Below are experts of layer 6 (counted from 0) of a mixture-of-experts language model. Rows are named router (the router's row for the expert) and show model dimensions 256-383. Each number is 50 + 12 x the weight over its row's rms, rounded and kept within 0 to 99.
Before each expert's rows: a language model's description of what the expert responds to. This comes from a sample of Wikipedia text that the model never trained on.

# expert 10
Copulas and table fillers
router:26 39 46 59 38 65 31 35 57 49 50 53 71 59 30 62 62 58 41 39 72 42 55 50 41 52 70 47 62 41 15 59 41 44 56 75 63 60 53 55 74 49 53 43 39 73 67 36 37 62 50 47 39 71 55 34 64 55 55 50 42 44 33 70 73 56 53 66 48 64 31 35 41 51 37 44 46 46 54 38 52 30 59 44 74 44 62 50 62 58 66 59 55 70 70 62 47 42 49 40 47 34 56 29 52 34 46 51 40 54 33 52 53 54 57 54 33 46 26 51 42 51 32 49 45 47 33 43

# expert 36
Role and section nouns
router:35 55 43 61 62 54 18 39 36 44 53 67 65 36 22 57 57 40 59 43 52 35 57 62 50 49 45 61 43 56 45 53 26 45 34 45 49 33 56 12 58 66 39 53 43 51 26 23 55 51 58 74 62 46 53 30 45 50 47 29 59 58 42 30 26 56 44 73 51 57 56 52 40 52 35 43 40 46 52 52 53 62 44 43 66 53 80 37 36 37 53 34 28 47 58 41 53 61 69 55 52 34 63 68 44 39 50 45 40 48 50 59 51 20 55 35 85 54 57 60 38 60 57 42 46 44 61 47

# expert 11
Determiners and table pipes
router:26 52 80 44 57 60 47 55 41 62 38 55 35 46 47 55 50 35 34 48 56 62 60 48 37 49 42 40 56 56 67 59 62 71 58 39 28 41 55 54 45 35 60 31 45 64 41 70 45 42 31 53 49 46 48 27 45 54 45 60 59 55 64 57 34 43 36 51 52 57 50 75 54 60 57 62 48 58 33 32 37 46 66 29 34 55 52 50 42 36 61 59 32 55 53 41 61 49 39 47 66 54 49 42 53 54 64 62 64 45 35 56 41 67 50 51 44 54 71 50 61 68 44 44 51 28 75 59

# expert 54
Nationalities and abbreviations
router:55 58 27 37 60 64 54 49 50 46 40 72 43 48 56 48 57 52 55 27 36 49 51 45 39 53 46 38 66 42 56 33 53 66 43 43 74 32 51 45 43 35 56 71 38 61 43 31 45 57 44 62 53 38 72 42 35 53 37 43 56 54 51 46 32 45 53 39 42 56 57 56 69 37 32 49 31 30 34 53 40 36 68 59 61 49 66 60 59 43 72 40 53 47 42 43 45 41 65 63 58 51 50 58 55 37 52 40 79 69 45 66 59 74 47 44 80 51 63 42 60 37 37 64 54 47 85 48

# expert 2
Place names, have-verbs
router:51 52 33 39 39 45 23 57 63 59 27 42 29 54 38 31 62 40 57 52 49 50 68 63 46 52 54 68 58 50 56 62 49 52 38 57 37 51 42 41 67 46 50 53 41 19 58 36 55 53 50 46 71 46 67 67 39 41 47 45 47 66 43 53 39 46 63 55 43 56 41 81 63 56 51 68 27 50 48 54 62 65 77 35 58 53 51 46 62 56 37 31 62 41 46 57 74 43 41 56 62 59 67 59 75 56 62 43 48 41 27 57 77 51 48 73 73 31 36 57 65 46 69 38 50 48 43 55

# expert 41
Table header line ends
router:45 47 47 60 57 58 45 48 47 69 59 52 47 24 29 64 61 48 32 27 45 47 83 40 39 51 63 65 61 39 57 71 37 79 45 57 63 39 44 61 56 48 47 77 44 34 41 52 51 45 60 58 37 50 36 54 47 67 43 52 60 58 58 49 34 34 43 43 46 50 40 55 19 58 55 39 55 57 65 29 48 65 60 54 26 45 48 51 41 37 43 44 42 62 42 49 54 62 58 28 73 67 48 31 65 47 52 43 46 45 44 50 42 64 56 53 42 31 59 39 60 44 46 49 45 53 41 46

# expert 49
Personal name pieces
router:49 61 44 53 55 60 70 43 75 75 57 43 40 60 59 60 53 60 50 30 55 35 83 75 42 65 63 66 35 51 50 37 30 67 43 33 49 51 57 46 52 30 36 41 54 54 45 36 68 33 47 26 51 51 60 50 65 33 39 54 41 52 58 58 60 49 71 52 54 15 43 63 47 51 57 63 33 73 55 65 61 55 56 37 53 29 62 43 37 44 38 55 62 47 66 51 60 73 39 44 59 53 70 31 45 27 60 42 59 39 29 56 47 44 46 46 57 33 59 66 73 50 44 62 59 49 61 68

# expert 28
Word endings and closers
router:57 72 62 62 37 36 46 56 46 56 56 46 30 50 68 30 47 40 57 35 49 51 46 52 46 56 47 46 45 53 72 69 41 60 46 44 39 57 44 53 45 57 52 45 68 49 47 38 31 47 44 46 47 61 44 41 58 30 56 53 25 36 52 43 41 65 44 42 42 51 40 52 56 57 42 65 40 54 38 55 64 66 85 47 36 39 51 55 16 66 57 67 65 43 55 69 43 48 55 47 43 42 50 51 57 24 51 50 29 59 58 62 43 34 51 51 47 35 68 46 11 69 46 36 35 43 59 38

# expert 24
Clause-opening connectives
router:51 33 54 68 53 56 65 47 64 51 54 50 52 35 53 30 57 49 35 45 45 62 63 45 59 50 83 57 41 53 44 25 45 40 52 57 37 34 46 45 42 72 50 40 50 45 39 39 70 64 46 57 39 40 36 20 51 43 36 44 34 11 40 61 46 28 53 37 54 54 42 57 49 41 55 50 45 54 42 35 58 44 66 42 48 56 58 62 38 63 48 25 71 43 62 52 47 37 41 59 53 58 82 55 64 65 48 36 47 56 24 32 42 52 42 43 29 58 55 68 45 56 37 53 37 51 70 48

# expert 17
Adjectives and word endings
router:44 47 44 53 55 49 42 45 47 59 53 51 54 59 55 44 41 58 45 50 45 59 42 59 45 50 64 53 45 48 60 40 62 45 55 39 38 20 62 43 44 49 42 57 48 64 27 52 28 48 32 43 77 54 49 27 44 47 42 32 42 37 36 54 32 41 57 57 48 36 55 62 47 52 47 43 40 61 54 30 42 31 70 57 50 66 71 56 37 62 44 43 55 23 44 39 65 43 45 59 69 38 54 44 67 31 30 40 35 53 47 47 59 60 44 51 62 37 56 53 44 57 38 40 57 56 68 42

# expert 42
Line starts and quotes
router:21 36 60 55 66 52 32 58 30 76 33 64 49 52 54 32 46 57 31 37 51 44 42 55 22 56 48 39 49 73 39 49 47 47 43 56 53 51 39 39 55 38 44 47 34 59 39 42 46 50 44 29 43 55 39 40 58 55 41 43 54 63 27 26 52 46 51 48 79 58 37 40 69 37 47 38 31 38 36 50 42 57 45 36 58 50 68 40 32 50 77 22 69 56 63 35 35 68 49 61 57 41 60 59 52 30 34 64 43 29 64 48 38 53 55 64 51 25 43 48 65 40 44 48 69 48 61 47

# expert 59
Units and table numbers
router:60 54 39 46 51 55 51 62 71 49 75 38 39 63 56 55 71 48 72 40 56 29 30 56 44 64 60 64 36 33 61 51 55 50 55 26 43 43 45 60 65 51 50 51 22 46 70 54 36 26 52 47 66 56 62 41 61 72 45 51 57 63 31 28 33 58 61 73 45 29 54 53 49 46 52 39 65 42 47 29 68 48 65 42 73 53 49 32 65 56 66 59 55 30 57 54 62 57 50 59 62 68 50 41 58 49 63 41 25 60 53 50 69 37 52 54 55 49 72 41 63 55 49 33 41 30 46 57

# expert 58
Table headers and catalogs
router:49 48 52 38 46 55 35 35 53 51 58 52 22 37 57 46 53 75 80 34 77 58 36 37 58 29 54 54 55 54 53 32 43 60 29 47 50 46 54 43 39 49 52 36 56 34 35 49 38 16 56 50 41 76 56 44 65 39 47 71 58 55 42 64 53 58 73 44 43 67 57 55 46 54 56 66 33 48 32 60 51 36 63 47 34 65 57 48 39 47 46 48 45 36 42 49 69 47 63 37 60 75 58 44 38 37 55 51 34 32 48 51 63 41 31 44 36 34 53 59 63 46 43 52 54 42 74 47

# expert 19
Numbers in tables
router:49 57 31 45 42 49 18 45 40 45 52 52 62 44 59 42 52 39 47 60 64 31 32 61 50 48 77 33 56 65 36 57 57 53 54 39 37 53 31 51 46 48 40 65 41 71 73 63 32 57 57 43 58 60 41 29 45 44 68 43 51 28 40 42 39 31 42 76 42 61 63 54 50 37 52 58 30 53 50 53 46 51 62 34 47 63 56 35 53 78 64 42 52 54 61 41 56 34 42 42 33 57 50 51 44 37 45 27 78 61 43 73 46 44 58 48 39 52 56 49 46 66 41 33 42 42 80 38

# expert 37
Prepositions after nouns and verbs
router:31 62 70 39 51 31 55 42 59 66 57 54 30 36 44 53 57 41 57 49 57 57 83 61 47 51 72 50 58 41 33 53 44 52 55 56 46 45 38 45 61 48 51 56 47 23 34 56 46 67 41 55 46 54 58 50 72 31 23 49 58 69 44 42 57 60 65 50 48 42 40 72 60 63 40 59 58 37 49 53 25 39 62 37 53 64 56 60 29 49 45 20 65 43 51 49 47 60 26 69 64 66 75 54 63 54 35 30 38 67 33 44 44 57 37 50 47 54 34 75 44 65 29 52 64 50 66 29

# expert 63
Passive participles
router:46 48 48 44 34 51 62 49 57 74 45 62 36 53 45 31 37 37 59 51 47 57 46 51 45 56 64 46 61 45 63 44 41 46 42 57 39 65 46 36 45 48 38 41 43 64 28 15 14 50 40 65 61 57 67 55 66 45 57 55 43 61 32 43 37 58 47 57 46 32 34 62 41 44 36 58 38 53 40 34 39 45 49 58 30 51 82 43 43 57 82 57 43 25 51 60 67 68 64 62 68 53 51 42 45 61 59 41 22 41 57 51 42 52 28 58 56 47 41 54 58 46 52 40 30 46 71 57

# expert 47
Modals, to, and word fragments
router:36 79 56 35 60 43 37 53 38 30 64 53 36 52 44 41 30 45 65 29 38 36 64 62 64 56 54 36 42 45 51 43 37 57 64 39 65 46 39 44 49 62 32 56 33 38 57 37 38 35 60 49 54 38 49 41 47 48 53 49 73 56 26 33 35 52 38 31 66 39 57 52 77 56 38 54 54 47 45 39 42 55 74 38 59 42 42 53 55 43 35 53 53 56 28 61 51 74 38 63 28 38 47 54 62 27 54 61 40 61 45 78 42 36 61 41 57 53 59 59 56 55 40 44 74 51 63 46

# expert 40
Capital initial letters
router:43 43 55 54 47 60 38 72 55 57 45 65 58 56 45 27 56 47 49 49 56 49 68 51 52 53 61 67 55 73 32 62 60 71 52 41 44 29 41 45 51 41 56 60 24 51 54 53 65 32 49 57 46 57 69 52 38 68 26 31 59 41 46 38 35 19 40 31 53 59 49 38 54 38 42 52 55 45 31 30 43 34 71 32 51 35 59 56 41 70 33 39 63 52 42 59 67 54 57 46 51 57 39 42 59 36 55 57 42 68 49 66 44 62 49 62 53 44 39 26 50 49 45 61 35 40 53 76

# expert 27
Place and institution names
router:35 61 30 42 35 61 36 47 62 52 38 68 30 35 71 45 68 55 37 40 36 37 56 51 40 58 42 66 73 47 45 55 42 77 50 49 53 64 48 43 41 36 41 54 38 59 42 34 30 70 46 41 59 54 71 58 46 47 44 43 39 67 38 61 38 37 64 40 50 50 22 70 53 47 44 65 25 54 45 73 57 57 73 48 56 58 44 45 51 48 11 62 67 31 54 39 60 39 49 40 56 46 70 37 53 36 37 38 51 43 41 31 41 52 47 44 53 31 24 65 51 37 54 54 58 34 70 68

# expert 22
Numbers and quantities
router:54 21 54 56 76 48 40 57 55 58 48 57 41 51 57 45 53 47 38 45 53 39 35 65 27 60 73 67 48 45 62 48 52 53 67 44 28 24 52 54 37 35 46 54 33 49 61 32 53 30 24 46 47 62 42 31 67 74 48 34 34 73 39 52 49 32 68 46 51 43 37 63 54 49 32 41 42 38 46 51 46 17 52 60 46 69 60 57 35 42 67 37 70 57 52 45 72 65 61 47 43 49 57 49 65 46 56 56 57 63 52 58 43 47 46 40 52 46 66 49 60 50 56 57 46 40 61 67

# expert 6
Foreign name endings
router:39 25 52 64 51 49 55 29 41 74 39 56 49 49 54 60 63 36 48 42 56 40 44 59 31 49 36 63 19 33 50 58 35 61 31 38 49 49 46 44 44 44 60 39 70 46 60 36 52 36 56 37 58 53 52 41 47 49 55 40 41 39 51 34 56 28 67 30 62 28 43 73 54 46 31 77 46 61 53 65 63 46 55 50 52 46 61 46 51 66 36 54 46 47 49 52 55 56 38 37 54 50 64 43 57 31 62 57 50 47 28 41 46 24 37 47 59 50 52 57 52 59 44 51 50 59 70 40

# expert 43
Clause breaks and conjunctions
router:36 62 29 67 40 47 48 31 60 56 51 53 59 47 45 55 68 59 46 41 55 57 38 57 37 54 35 83 53 53 45 39 56 51 50 69 46 37 33 24 57 27 66 51 25 74 35 51 46 44 50 76 55 56 48 47 53 48 45 45 63 45 50 60 46 61 53 59 76 67 48 60 47 55 31 40 32 68 35 38 57 55 75 44 54 46 54 52 61 57 66 40 49 60 48 56 52 55 54 57 75 46 68 41 54 34 77 44 64 75 32 60 64 45 23 53 62 58 63 86 33 58 36 33 36 42 56 51

# expert 20
Opening parentheses, table separators
router:37 47 57 60 43 58 37 49 49 27 70 50 39 66 52 50 62 59 54 48 49 51 56 49 66 51 37 61 46 59 50 47 35 63 47 31 61 52 49 63 57 41 26 67 29 56 44 49 53 41 67 74 60 44 62 48 32 71 43 38 47 68 39 33 64 52 37 33 51 57 54 43 71 48 50 73 28 40 49 51 41 40 59 48 66 45 54 62 72 53 45 55 46 49 38 48 55 36 29 48 52 57 44 49 40 51 53 54 45 59 31 33 54 49 44 51 48 52 72 31 42 28 46 43 46 28 64 43

# expert 14
Sentence-ending periods
router:16 49 60 39 49 41 39 54 58 68 60 63 29 45 28 51 59 60 30 52 46 58 54 45 36 51 59 46 63 46 66 46 39 48 24 58 36 41 63 60 47 63 57 42 41 47 40 60 35 55 42 62 56 62 42 43 45 61 55 59 61 51 24 56 21 56 47 57 72 56 35 39 32 39 40 57 42 58 57 48 60 50 56 46 73 63 58 47 47 80 72 53 42 63 59 46 65 51 65 49 54 52 41 41 76 49 33 42 47 36 37 38 39 42 42 54 49 59 57 65 40 65 41 35 44 20 44 55

# expert 15
Article before names
router:58 51 46 42 53 77 50 37 47 51 28 46 58 44 63 49 79 52 60 57 51 27 82 60 55 50 39 34 41 45 60 48 58 50 29 52 49 53 50 71 69 41 47 42 30 51 53 56 25 54 39 47 70 38 47 46 62 44 47 66 50 49 51 54 36 43 76 64 54 50 48 40 54 39 63 55 59 81 45 43 15 50 53 49 41 57 46 64 56 55 64 41 50 60 55 46 62 57 32 32 75 54 45 49 55 29 57 47 47 28 39 49 43 45 41 49 36 38 54 54 54 44 49 58 63 38 62 71

# expert 18
Articles and determiners
router:69 45 41 49 70 61 56 91 62 58 48 53 37 29 51 36 26 37 38 62 54 31 64 58 43 61 49 63 59 64 55 67 57 61 46 49 51 51 50 55 47 59 39 47 10 47 43 53 22 38 42 41 47 61 52 30 44 29 40 30 45 66 48 48 38 51 46 69 38 46 44 55 51 64 26 57 39 65 46 63 33 46 61 46 57 53 70 60 31 42 62 30 50 55 59 31 61 68 57 48 63 51 26 71 59 55 53 36 50 36 37 39 58 66 55 43 42 50 62 52 59 58 33 50 73 32 63 64

# expert 39
Before a person's name
router:30 53 56 62 53 50 49 64 52 41 54 31 57 52 63 66 77 71 42 61 61 49 52 50 40 48 41 40 38 51 43 41 34 64 61 58 29 52 48 42 48 53 58 53 53 58 25 60 45 60 53 57 54 45 65 41 62 48 34 57 54 59 49 29 50 46 45 45 59 58 43 66 61 69 27 50 26 38 32 36 57 56 54 34 58 27 54 78 46 76 40 58 51 44 47 43 51 55 44 59 61 70 46 48 51 30 45 50 55 67 25 57 40 55 35 51 66 32 51 60 37 37 30 36 36 30 52 51

# expert 60
Surname first syllables
router:38 45 54 71 29 79 52 59 51 48 43 50 37 44 43 58 41 57 67 48 40 42 66 71 51 74 36 36 55 26 51 38 28 62 49 42 43 42 42 49 51 37 52 60 36 57 27 60 51 39 63 43 67 54 41 42 62 73 51 47 62 34 53 36 46 38 50 33 60 43 73 55 63 54 50 55 46 47 28 31 37 27 58 42 72 56 62 46 43 64 59 43 44 47 69 49 61 73 58 30 52 42 57 41 46 25 36 42 62 59 56 45 47 60 38 55 54 37 60 47 53 46 42 41 55 64 70 68

# expert 57
Connectives and possessives
router:34 53 58 42 29 50 50 48 43 72 45 52 44 38 49 53 60 65 53 39 55 47 54 53 77 55 47 38 42 56 68 41 55 63 43 41 49 47 45 37 55 35 71 44 50 37 51 42 37 39 55 42 49 69 48 43 48 41 40 49 58 53 63 44 51 55 31 51 65 48 63 54 49 48 50 58 49 49 47 48 43 50 68 33 59 40 49 64 51 51 57 42 43 64 48 36 56 73 60 62 63 55 82 42 46 41 56 37 58 49 38 40 50 37 52 41 81 37 61 55 44 60 39 58 44 68 68 48

# expert 45
Descriptive modifiers
router:65 38 46 39 58 73 50 53 77 56 24 71 59 42 33 36 67 52 47 47 55 54 59 43 42 52 60 46 48 50 37 36 52 54 34 47 62 48 56 64 67 60 33 44 43 44 42 35 42 45 29 46 57 34 63 33 42 61 51 40 47 76 48 49 32 56 48 58 50 35 58 63 60 26 37 50 43 57 61 51 32 41 44 41 46 52 72 54 51 58 66 50 63 47 53 35 53 59 46 44 61 69 50 42 56 25 65 56 50 44 32 40 56 57 44 39 70 71 52 31 39 48 47 74 57 44 77 43

# expert 21
Subject pronouns
router:57 39 54 43 42 50 50 40 35 45 60 63 49 56 64 43 57 43 52 45 37 47 67 64 61 33 51 60 38 46 56 28 59 41 64 36 66 40 35 66 65 64 28 51 43 40 56 54 37 52 63 62 73 59 58 48 81 45 54 65 39 69 37 53 46 52 57 37 59 42 56 67 57 60 58 55 61 56 37 60 28 34 40 42 47 41 63 37 38 47 69 38 53 54 32 43 49 60 50 57 57 57 60 48 41 36 44 46 51 32 54 51 43 26 29 46 56 15 48 78 56 44 37 60 63 46 86 65

# expert 31
As and list links
router:60 57 47 51 75 44 54 69 63 62 52 38 29 50 51 43 63 51 48 51 48 60 59 63 54 44 70 46 35 40 55 46 54 50 57 55 22 48 32 68 47 44 47 47 59 36 58 46 62 35 50 35 22 42 65 37 51 55 29 60 44 51 55 48 49 47 56 46 57 69 53 42 49 54 08 52 27 53 44 55 51 42 62 34 71 45 63 59 45 45 50 34 60 50 63 60 51 51 55 32 68 38 54 51 58 45 61 55 35 51 24 30 35 41 36 61 64 54 54 57 58 52 47 54 39 40 54 45

# expert 48
Foreign name beginnings
router:70 61 60 43 45 56 47 66 67 57 23 50 56 42 54 36 65 57 79 40 44 64 46 63 64 70 42 64 36 45 62 54 59 65 52 43 35 48 27 36 62 26 45 57 15 54 49 65 72 58 31 57 68 60 53 37 44 62 40 46 54 49 34 36 57 23 61 63 41 70 49 70 56 47 35 50 64 59 75 51 52 47 70 38 54 49 54 76 58 65 54 57 59 55 49 53 70 78 44 29 38 54 59 33 55 53 63 33 58 75 26 34 54 61 60 47 47 30 51 41 55 55 54 55 50 67 65 53

# expert 35
Roles and job titles
router:54 32 47 62 38 50 56 32 67 39 30 59 51 47 49 46 57 51 64 55 36 64 52 55 33 47 92 41 46 67 58 20 42 63 41 54 66 30 52 55 52 57 35 58 45 56 53 31 59 43 57 62 56 55 81 44 49 68 54 50 35 39 51 22 30 73 60 63 47 44 59 65 74 38 43 42 38 67 43 61 42 39 46 70 46 45 61 55 56 68 80 47 57 42 54 53 69 59 49 44 47 42 36 24 46 20 68 33 45 60 57 67 55 35 30 46 64 61 51 27 31 60 44 67 58 34 62 43

# expert 53
Sentence-final periods
router:67 47 42 49 71 57 70 46 78 47 60 68 51 37 55 58 51 45 64 42 62 48 47 63 44 47 47 44 69 48 55 60 34 53 49 56 38 34 60 18 45 37 30 56 59 51 62 75 32 52 52 62 50 53 27 40 51 49 57 28 40 53 63 60 50 54 62 53 62 54 38 41 48 39 43 62 54 55 63 55 56 37 72 46 18 41 45 48 48 67 55 51 56 32 49 58 53 59 53 51 50 29 56 56 55 30 72 38 62 60 44 49 55 64 38 49 51 33 39 53 46 53 56 43 40 26 68 50

# expert 29
Clause continuations
router:46 70 40 41 22 27 47 51 57 64 62 50 47 58 37 47 55 55 43 49 46 48 40 63 43 52 57 67 49 47 50 55 30 57 48 66 52 56 24 47 70 44 74 38 51 61 42 29 48 38 60 46 60 58 44 58 41 46 51 44 49 45 45 51 51 53 49 56 70 66 72 46 40 39 25 62 68 63 48 44 42 61 60 42 48 41 68 45 39 37 41 63 32 58 59 58 56 54 53 41 41 70 57 43 43 21 59 53 52 53 45 64 49 42 58 60 68 30 35 70 53 60 58 42 47 59 59 60

# expert 34
Digits and table pipes
router:59 72 47 54 57 45 65 73 70 47 56 52 65 55 40 50 74 41 30 48 51 50 29 70 46 46 41 49 47 28 69 64 56 52 44 50 35 31 46 46 19 49 36 50 44 64 59 53 41 31 56 54 51 65 62 56 48 50 35 46 41 44 56 52 44 36 65 55 73 67 62 55 31 47 54 47 31 50 25 47 55 51 52 43 45 39 55 50 40 46 35 54 34 37 50 61 62 60 49 37 63 50 54 49 64 31 70 41 37 60 49 43 61 33 41 55 67 37 62 47 33 60 51 69 50 24 65 71

# expert 55
Articles before nouns
router:41 41 60 51 58 62 48 63 66 42 47 67 55 30 54 69 29 39 38 64 31 58 34 58 41 42 57 50 39 33 30 34 61 67 56 63 57 54 59 34 49 50 50 50 44 46 31 42 35 32 38 43 38 54 39 46 52 32 29 45 45 59 61 58 37 37 42 48 54 39 67 60 41 45 40 43 45 66 52 30 54 50 50 71 59 54 52 41 48 52 53 49 65 41 49 34 48 60 57 65 41 64 63 38 47 35 51 40 68 42 32 46 37 47 50 44 59 63 53 43 45 59 68 45 62 32 57 61

# expert 62
Coordinates and foreign scripts
router:30 45 47 71 28 34 64 70 60 50 45 64 77 54 38 53 47 48 33 31 54 48 46 65 55 52 62 51 72 62 64 50 54 52 59 29 59 39 36 39 56 50 34 60 47 38 48 45 57 40 45 61 57 53 50 43 66 35 50 49 74 49 26 33 49 34 32 41 67 63 43 67 52 51 40 66 50 47 64 43 58 29 62 35 45 80 59 42 31 64 46 42 55 55 69 62 43 61 75 43 51 67 57 39 46 38 55 50 38 46 36 55 53 41 54 58 48 36 69 40 48 63 26 69 52 44 50 46

# expert 51
Table entries, abbreviations
router:36 46 50 43 58 40 53 54 46 44 29 62 42 43 70 52 59 52 65 40 48 63 47 45 67 64 48 39 44 52 55 55 52 60 48 47 28 43 60 56 76 47 57 60 43 57 35 60 44 45 57 50 37 50 57 51 44 47 48 44 52 50 52 62 57 60 75 39 49 65 54 52 31 53 48 54 32 46 49 46 54 46 73 49 50 52 56 52 57 54 64 40 66 48 55 37 49 35 57 32 59 25 28 39 37 46 37 57 58 48 46 56 53 52 38 45 70 31 55 55 58 59 37 46 72 58 40 78

# expert 46
Conjunctions and commas
router:66 55 47 45 32 48 39 49 44 59 47 44 46 48 48 63 73 55 65 44 68 71 51 68 57 60 47 52 39 53 47 48 45 63 54 62 39 50 42 52 64 39 47 34 41 35 46 30 28 41 61 45 68 46 53 28 49 53 44 44 46 68 52 41 38 58 22 59 66 59 52 49 57 68 36 65 76 62 30 50 59 56 68 36 63 60 54 77 53 37 43 57 33 69 49 55 50 65 58 54 68 50 59 26 35 54 44 48 44 57 44 37 55 61 55 45 58 47 52 57 42 61 57 52 67 59 67 50

# expert 38
Prepositions in prose
router:45 53 57 39 61 59 52 50 60 43 60 46 32 45 45 58 43 33 35 54 64 54 66 73 43 51 50 49 61 63 43 48 42 61 37 59 56 58 47 42 44 33 41 65 50 39 43 39 76 51 52 60 53 37 75 44 36 52 34 42 46 51 32 62 39 32 51 44 69 40 46 47 65 52 60 47 14 42 37 50 53 74 69 46 58 54 52 63 54 61 17 37 45 48 51 54 57 55 29 47 51 50 43 56 51 43 43 59 33 62 48 53 47 49 47 67 41 13 52 54 45 47 43 35 65 52 59 43

# expert 16
Noun stems before suffixes
router:47 47 34 71 69 58 43 38 57 54 48 57 36 62 59 32 45 56 72 52 36 68 79 70 34 56 33 51 45 32 78 42 45 73 37 55 28 46 47 29 64 59 45 44 38 62 47 51 45 54 46 54 52 55 31 58 48 26 42 41 47 38 35 52 60 23 54 72 35 38 46 53 45 49 37 78 36 66 66 39 44 60 54 44 58 46 79 45 38 48 35 56 48 52 45 51 60 63 67 40 60 76 46 40 40 27 25 46 35 48 48 60 48 52 38 47 78 61 36 62 35 58 60 50 39 50 42 43

# expert 50
Institution and common nouns
router:48 43 41 68 53 52 43 50 63 36 45 62 52 39 54 35 47 59 52 46 48 54 44 61 39 55 46 44 39 43 62 38 28 70 42 55 30 31 42 48 43 70 49 45 54 77 27 59 26 60 49 69 52 57 73 41 51 67 29 41 44 50 31 22 39 65 46 59 46 34 62 46 46 45 30 54 45 86 44 55 59 64 68 62 47 46 78 51 52 64 30 60 45 44 47 55 64 53 67 45 58 49 56 36 57 40 45 74 35 63 49 53 51 52 29 53 66 55 54 46 30 55 38 51 36 48 73 50

# expert 61
Organization name endings
router:50 68 51 65 30 58 58 52 69 70 53 42 54 61 59 50 43 45 53 53 33 52 59 57 25 63 47 77 37 33 66 31 45 64 42 47 45 38 49 61 38 49 45 76 51 62 34 56 36 49 49 54 60 62 72 37 51 54 22 41 37 60 45 29 28 58 52 46 53 27 43 59 57 55 43 73 43 47 45 42 45 46 59 55 53 44 57 53 54 65 64 58 58 28 60 58 71 59 47 46 49 56 56 37 57 27 46 52 31 34 41 58 41 57 25 51 46 41 55 42 41 27 51 42 47 58 71 55

# expert 52
Brackets, quotes, math symbols
router:33 72 44 51 61 40 52 21 52 49 57 50 36 40 57 69 58 56 43 62 49 49 50 72 55 47 54 67 54 42 51 69 41 36 38 61 42 47 58 32 56 36 54 58 26 48 38 71 64 38 64 55 49 58 48 28 63 57 58 45 50 57 48 49 76 39 74 38 58 59 60 33 48 62 35 38 26 47 36 36 60 63 58 45 40 57 46 55 40 69 45 40 47 66 49 21 44 47 49 54 78 39 46 33 62 48 43 50 60 46 62 42 37 59 65 57 58 64 89 62 53 57 39 36 51 66 67 50

# expert 30
Verb and suffix pieces
router:50 42 40 54 49 63 65 39 59 52 44 31 37 54 35 31 56 62 53 65 48 30 55 71 58 34 74 60 56 49 55 60 47 57 35 57 17 36 52 48 37 51 56 62 41 51 10 37 24 53 41 53 75 48 50 60 54 40 55 48 45 45 46 23 33 56 56 61 38 51 56 73 39 55 30 33 36 63 45 41 50 46 63 53 57 66 75 60 48 58 50 30 46 35 51 39 62 45 64 53 67 62 59 45 45 42 40 41 38 58 46 79 47 51 39 55 81 50 45 60 44 65 59 54 38 37 56 63